From a checkpoint of a small mixture-of-experts model trained on Wikipedia.
Size: width 224, vocabulary 10937.
Experts: 4 picks a token, a softmax router.
Training: a variant of Adam for the experts, 510M tokens, 8303 steps.
Below are experts of layer 16 (counted from 0) of a mixture-of-experts language model. Rows are named router (the router's row for the expert) and show model dimensions 112-223. Each number is 500 + 25 x the weight over its row's rms, rounded and kept within 0 to 999. Numbers have three digits each.
After each expert's rows: "gets" lists some tokens that make up at least twice as much of what it gets as of all text. This comes from a sample of Wikipedia text that the model never trained on. Tokens count by the router's weight.

# expert 50
router:487510498510514537523462512485477543509557454466512523491505466545489542500528468502490480477504460525524505481494503461499483514507479516543516484484533505446473487507492499506514495519541486491462518514471492498505513491470471501494519526527555478498470552531513509522529501505490475536529511492469480478508476491491508525510504517467
gets: "1", "\n", "2", "3", "8", "4"

# expert 22
router:492520522530464517515489526493461526511524474498493526515522442519468511473545444509448475477490482518525488495499484495502502538518485489541498461475517522470440489505507479503506479530527494498496489529474512499504511486485465542496513509515571483488485526552509530509505512466516459532544506508480480491513515477518488539495527510468
gets: "|", " with", ",", " by", " of", " on"

# expert 15
router:491512477544492519512505494453451521500507480454486507521507489502490512492532475513492493431480450540523510458498501484517486508516463533540474502460494509474457509501496492548509476545542510501472516520477525474496540473487486481482523521513560479490455535539499492530502487496479493510514520514464515455508507482481511519544469513477
gets: " was", " is", " as", " and", " were", " be"

# expert 48
router:473513470524494525531474492481462544469531466471529497469497464538472505477553465498515493486477461557521515480512483479496494517540455511569508488477510520473467476519502542515517486543522472512491493502482479487497506472478487506479506528545537472489469518533495500508511508492494515520514511523507474466508472471496510537508509508476
gets: "1", " (", "\n", "-", "9", " re"

# expert 49
router:509510514505465508512465491525473530504526466488501524494511489504501542473515455500482499459471485500507496496493502460504520512510456537524511457472531500492466481490489530533529508537550488510476514530488513501479522497491478504534507501506563490489474516542516509516529487502510467519526495513485490474520486505515498534546489511475
gets: " the", " of", " which", " all", " The", " that"

# expert 62
router:504485499504515521528511533455471546526511454455487507510509480513529543486502446495487475475493463516527526483503528471494480519520449515527528483469512517445460508501518502531521503576538489532479495488474486505497529500495490495510510496512516474504483539531527520526525506484509508527519512512498481465554500484484500524521529499498
gets: " \"", " l", "'", " he", " (", " to"

# expert 39
router:489501509517474537522475513461449545505542491479495516502512492535478537487528477514457464435470503529505506494499494468505477513511480513536496470479545519463476503474465492511518481538515474479492512515499511478500499487513473521534507514516510471481460540535506489510507503485497473502545491497468494462508513478517505523518502503465
gets: " T", "T", " t", " K", "6", "–"

# expert 1
router:502520479518508518545473505499492565526542505508504520486523448488485495480515462509473473475492483498506523461507507485495486507495454532510487493482505513468440498514507485506503483555514498515462506519469477486470531481483483498518511521510576438512486519542503514512521497492518502507515495477469510485493490487530539507513511517477
gets: "\n", "==", " =", " ==", "===", ")"

# expert 51
router:497516506520524553530454494502469531513537503495485512493496485524474494476541447512486487439474438530505513461513513495463494523511481516516476478469498487469470503508501507532537474554541471515488469515472499488490544484497487495532498538499568491476483511568498507524515514503515495494555490526485507470503501459508494521514486511476
gets: ".", " |", ";", "\n", ":", ")"

# expert 38
router:485472485548480533538455516486495549498535490461469501499529475543478514481533472481478469463519475496491507465521472488490521493462504510532508505444530503477488491483507504517506504519518516480477508502516479525488527458519475521528537527524511467521482510582518532510537501506516492490528533477479473467483502496510502519498532504472
gets: "-", " M", " D", "9", " L", "–"

# expert 43
router:473495521512467517505460525503490575452517465487502502509500472511481530508525463480472470448488473521517500505511494482483485482541496527547491468473490501475460524514504482533539503542537497486491447505458512496478530496503505515520503563518499500499481539543497512523549520502514491507509528510478462451493482465516508525532541514506
gets: " M", "M", " S", " H", " P", "S"

# expert 54
router:492520493537453528531492505482474521508550474445488505510518468516489519501527447490470486461513495532486507493517510469482481493495475530514513488444517490447465492474488519539504497542520460518466496506491495511479524495488487502507519529510544493510463535534512503527511511500502503497548511536481502462486493487514524540506510481493
gets: ",", " and", " to", "-", " or", "."

# expert 60
router:478469495519488522529485520499462556481503473500493521500498467502468502493518431481483504478469488530524531482500460460519515535524485525548544474474536491493464457515517516544532490544540505485470515502477520475474523483495455481506520538505533495503484528549504531513492495468474506487526508495483472481522491489536495534518480506465
gets: "0", " an", "s", " An", "e", "a"

# expert 16
router:513512504519464557512499522486487572500517495509474532514503461525500491515525428501510472451511475532496475501491491479492509502489483534535472481455495512460489485511476499526526482523519454494464532507493510497464529497470487523510545533515597488476490482534507541505516495523507495487511496497479504501534523492520533515500503481487
gets: "-", " |", "|", ".", ";", "7"

# expert 35
router:481511495531484507535483518477462532495533491474469522482526488496475499462527457466504486441491463503506496469522500487496511508517463523494496467468517524465467504494534493512511487528525476514459510512495490476489510479492461495479511540520546477497475544549502519532521508520502459505509522505469492485500506507513498522520501503482
gets: " |", ";", ",", "|", " –;", " —;"

# expert 7
router:473511514536492537517468496496492557480515488490491499544522476525498532457543456487470472459500503523542491482497500468479497517517457512520496483477524527470463501502485497528535520526554476507475482540485518500505513483472461500491498518501562486494488532529527515490508538515513476499538498533479506463512517477499497537555524520486
gets: " the", "9", "1", ")", "8", "5"

# expert 19
router:471500514552477545506485498490462520512528486496469524480496458503483538469550482501477491467491482538510509482500482480493500517503486531512504477481526498440454490504507517536508475541539458504468508519487492483499494464477461508525513545491511467483460500544509515519521501501484480509521514513467471472510485492508529531536507504483
gets: " the", " of", " and", ",", " in", "s"

# expert 9
router:526482513514485508513466516494457529499529491477501520497532488523448504484552442505498514476497463528525487486507524481482486510482500498501493467483524535477450509505526484508518483518495465510482528542480513508501498506511465513510511520516582471510473512525505531503499492478502473518527503531479485471504480510518521527543498500442
gets: " |", "|", ":", ",", ";", " /"

# expert 4
router:467523496497484508536486519466476536497523491491492539476504486526490504504517450514457466488472444547502479496514480484502494522500460548554500500451526509466463500481495509520530474539523461500467502519503495513495517480503476475497509530501533475500463499538525526480505487510502462498533529493473493470535502494519485515516486512485
gets: "\n", " (", " ", " \"", "==", "==="

# expert 26
router:483510526536480520535491491524476576486558475488504484480524449510502517498518471479492507439513500532507518470502487459462460515520493567516484487474479510504466484523496532557525501515531450475465494519469504503498494480498479490537506518513546466490476504502503495547496506490486490511523505504492495487516516450490541536511472506475
gets: "-", "\n", ":", "es", " List", "is"

# expert 24
router:497511501526480511502466486499466514487520482459478518504497482514490526492535469489488468453487468515499498489515503485482526505497475504518503489469493507459472485518491517511518485552512473498483483487511491494506516469469467481501528526516585470508457525540507541541500511503503498501522502521456473472503506490513497497501504523481
gets: " in", " |", ",", " of", " at", " from"

# expert 46
router:481515519515504517500473518473473543474507492481483537478540473516476503485564446474477481464488454513516528500517522482476510500478477519514499477474513511461457481503482514511533501538521444503479505546491498492462528469505474492521522526510566478495491533509486526505502506518520472515514500505479477497523483525497502531525489484488
gets: " |", ".", ")", " It", " it", " —;"

# expert 30
router:496501527514482510530492516504478556493521505464468541520539497551497506493517431520517490470481458504484492490505507518505528534515495482564512481475526508455479498482488471523527500503498509502490524515516489519453497492507477488502567536518552476467501510589518505507513505485495494494523496491467490503517538487523530506496517475499
gets: " a", "-", " in", " (", " km", " m"

# expert 63
router:480511498548473535529467499490456527501515491467485526496515476506515512496520502496471503458486499540491492475511499485492485527495493499482507485471489505455447521505480489532539480557517496498498484494478522509498517477473484497533550513499520471515478558535504528508504490487511489515509509514456491477514498473505534549521520505470
gets: "-", " |", "|", ",", ":", " by"

# expert 40
router:484514525524456532536465533458476554477496470487506527509510478532512504469535477483488462460475496515522525493520488483489529513491449539516496491450529495424467510514484474555527485531531492496499481540493499510510510473511481520501505527525531500513466515563520519511530499491516484515507502512466474486513487507518508519537496482468
gets: "0", "\"", ")", "9", "er", "o"

# expert 36
router:490502509496483518524475513479484560483512521493490523501515474502472525468523425504474525476518495539498501495489520489478481550508508509546500528480527520467496500494508485555494489538520482534477488514477515492500508465512489516504490539494547518526477530533505529531499537495521498503546511555453506482502508478490491557536530523481
gets: " ", "–", "/", "-", ":", " \""

# expert 55
router:466509513539487551511461492470458533487511483469492495501491445483513514483512486486480483462495504541474482507493477474493498514518490504494495498511487487495443509498488513534518477563530475490478491495483492508465502475486479497506518532508539477506490535565519512537509506484530470535533522503475483470510490475505502529539531516474
gets: " |", "-", " by", ",", ".", ":"

# expert 2
router:461502530529483529535450505493487541514538500483502507503522474510500518458542443466491472459479500536505509455507490491492477488501475501518501474484508506487448498484519498519510495518548470505495491522455519502484482458492503520527520553510534460517466524544494507517518503488509495492493519520468453460531491508516531516541496519481
gets: " of", ":", "-", " in", "|", " by"

# expert 5
router:483514505531465518508485526480476526497536486456502530532512474495493551478533472491467498457496453524506501459508502477483502508508492507507481467494503515454470517518502518517539504527537491510497506547474502480491499482500468504489518534497575469524480536538500517541525515506502502505521494511480506475510491506486511510529512489487
gets: ",", " a", " and", " of", "),", " his"

# expert 12
router:501515512517517546536464483460472548503519475492492526502518485502484525484538480499496462446491478513522507476497503462473505510494463498512505474475508502472445471498470523501546518529505503501470495518481493516476504480491466494509529491517525467479472532526519519520535513502502477532505502541491485451509492487514500521555482501524
gets: ".", "a", "ay", "an", "\".", "y"

# expert 53
router:483511504537476509486480518473479542503534489467469510531523486512500500488541459489449478458485509529496482481521512480479480510515498530499498481457514502457461504493505503533507506522533480512470502531481532495507505486501478502514514519508520480493470533520510518495527504498504488506547517514468474471516509481512508532527486517491
gets: "0", ",", " of", "|", " in", "s"

# expert 47
router:499494515531495514497499516481495547503543484458514529510514462499471481465505495510475490488491490509523507486505508473508491525526476526516491473462534531439454505499519520549505507518547486515463497501464527519473510484479482496501500527484556475517481504538520519494518524467514464516529541520497514473515521490537466531539520490485
gets: " (", "==", " was", ")", " who", "==="

# expert 28
router:503498518531495530519473511496444537489525474490515536527545480501467499456533462473473502473474468505491486486517503510501481497504468530525529491456483543497462491492508485500520498534518492510488538500478520506510543474501488523467532513506609461474470546545516535536517507487519470503554504497474501462521505499531504529508484511495
gets: " |", " in", " on", " of", " is", " was"

# expert 37
router:490474470489481522537494494510471545451546483459491504487543455496512508474528463505469490455496482512489488482525512469507487526517487512574505482498523522457447478494525490503533490513531487506455523534515499483508506507500487506506509540522535468527446547519481507499542510500499485480530493473489458488529502472506504515525511519478
gets: " ", "-", "–", " un", " \"", " −"

# expert 17
router:460513508524479510535486484476442541528499484473488530477504479483485521490513449474484480438468457521504481469464495461478502526515472508559513489471522530486467518495489484507533499526515473515486501514504508498476514484506457511480516546509548460483472518574494515509514480517473510498524528501486526487501534488505498519522521508482
gets: " a", " the", " is", " was", " an", " has"

# expert 57
router:499514501543467528511492510497455521508536463480505519506515484520484497490521436490485482459499445501512523461519518465504493527519463518559487480463514512482443496511511511517491509554537480497488494502502474524482528470485472499524523512482536483503442516519518520518525510504498479522547507528478486481506502477499524526500511518505
gets: " the", " to", " The", " for", " and", " in"

# expert 44
router:463492520505464536521482531485480552460515503504486521519512471502484508470515457512473513468483454498510507471508503469472496490529488488550483502472492524471464501493501492536536513557550471510478465531488480520490504465484452518486497515521532500481492552534510511537533517489501498525516503529465515472519499468474490540518503488500
gets: " ", " a", "0", "3", "4", "5"

# expert 45
router:460497503498498534504492496496473560499491487473507494465492496516513492499510455502478497462495496535514507486525525481469505492506442519551496466464519526468451516494486503530519523565552479511479496484501482514489521498506479516505511512500516483470450520548506516493517500516517474504553519524500478465520519489473495546515478504477
gets: "\n", " \"", "==", " =", " ==", " R"

# expert 3
router:492501496550470535506477505482504540489516471447485507502506473522506525503551451503476464460489444525510503496516502490487518502516446532553482507470517502480477486500487491521531512538536494513464503501499488515471518459492457518487523521496563466499498519548510527522515495506529482530509509524479482483513495513506523533504505519487
gets: "0", "5", "9", "8", "3", "7"

# expert 11
router:461493505521504533525468499509502570473520512469477510530516447535457499494542472489510465463474482494483514511534488504479499511496484535580470491480521515451472508502477515522521490492506483511505544506496525504495530496509492493524567516508569430504510535504515498528517521503468512507540516498452520476486498474516484503504517528486
gets: "\n", "-", "S", "–", "H", " H"

# expert 29
router:525515516505492524528490527496472573479520478488463522526521465516487504518508454504475473477471474524519503494480546476475477500521473528525495506476488515473492490505491527525549500541540491495494518515487518507494493479479501498530508521506499453506484528557494518517516501523525501509544501519466501452512527496508536530531492526500
gets: "\"", "2", " f", " F", "4", " D"

# expert 61
router:500513487519493518530478542510475570492525485489495531526513499505459559512489472524479482481487496512495540479494499484485490474486497490555485487465526492487491513499516485506507495555493482518463480567488537468494511468503470499538538555470532476508455519549516511512498501484512456507497520500468481486484474514502507511520516534463
gets: " ", "–", " (", " d", " D", " L"

# expert 18
router:500495505504477508527490516456475531485525474479493515518522497504510514473547475484480507452490483534515478485498495489488528514523474524538489497450522510475448517503493493528536506548556505493478481497482491475483523474487480520495490548487578509498473553526497519534541474511485490515532513518474509481503473497492478535537484492483
gets: " was", " is", " were", " be", " are", " as"

# expert 52
router:476492535504476549528508514493485562467515484477480509508491479511512479475519466495518501466520467562484515478513504455482525494529473513565452496488511504442480515523495501540560469557555490510480479520502531494474511485468508524497515526538531479470467505527529507520525534495477477526542515492488498495520505506516505519543508507496
gets: "2", "1", "3", "4", "7", "6"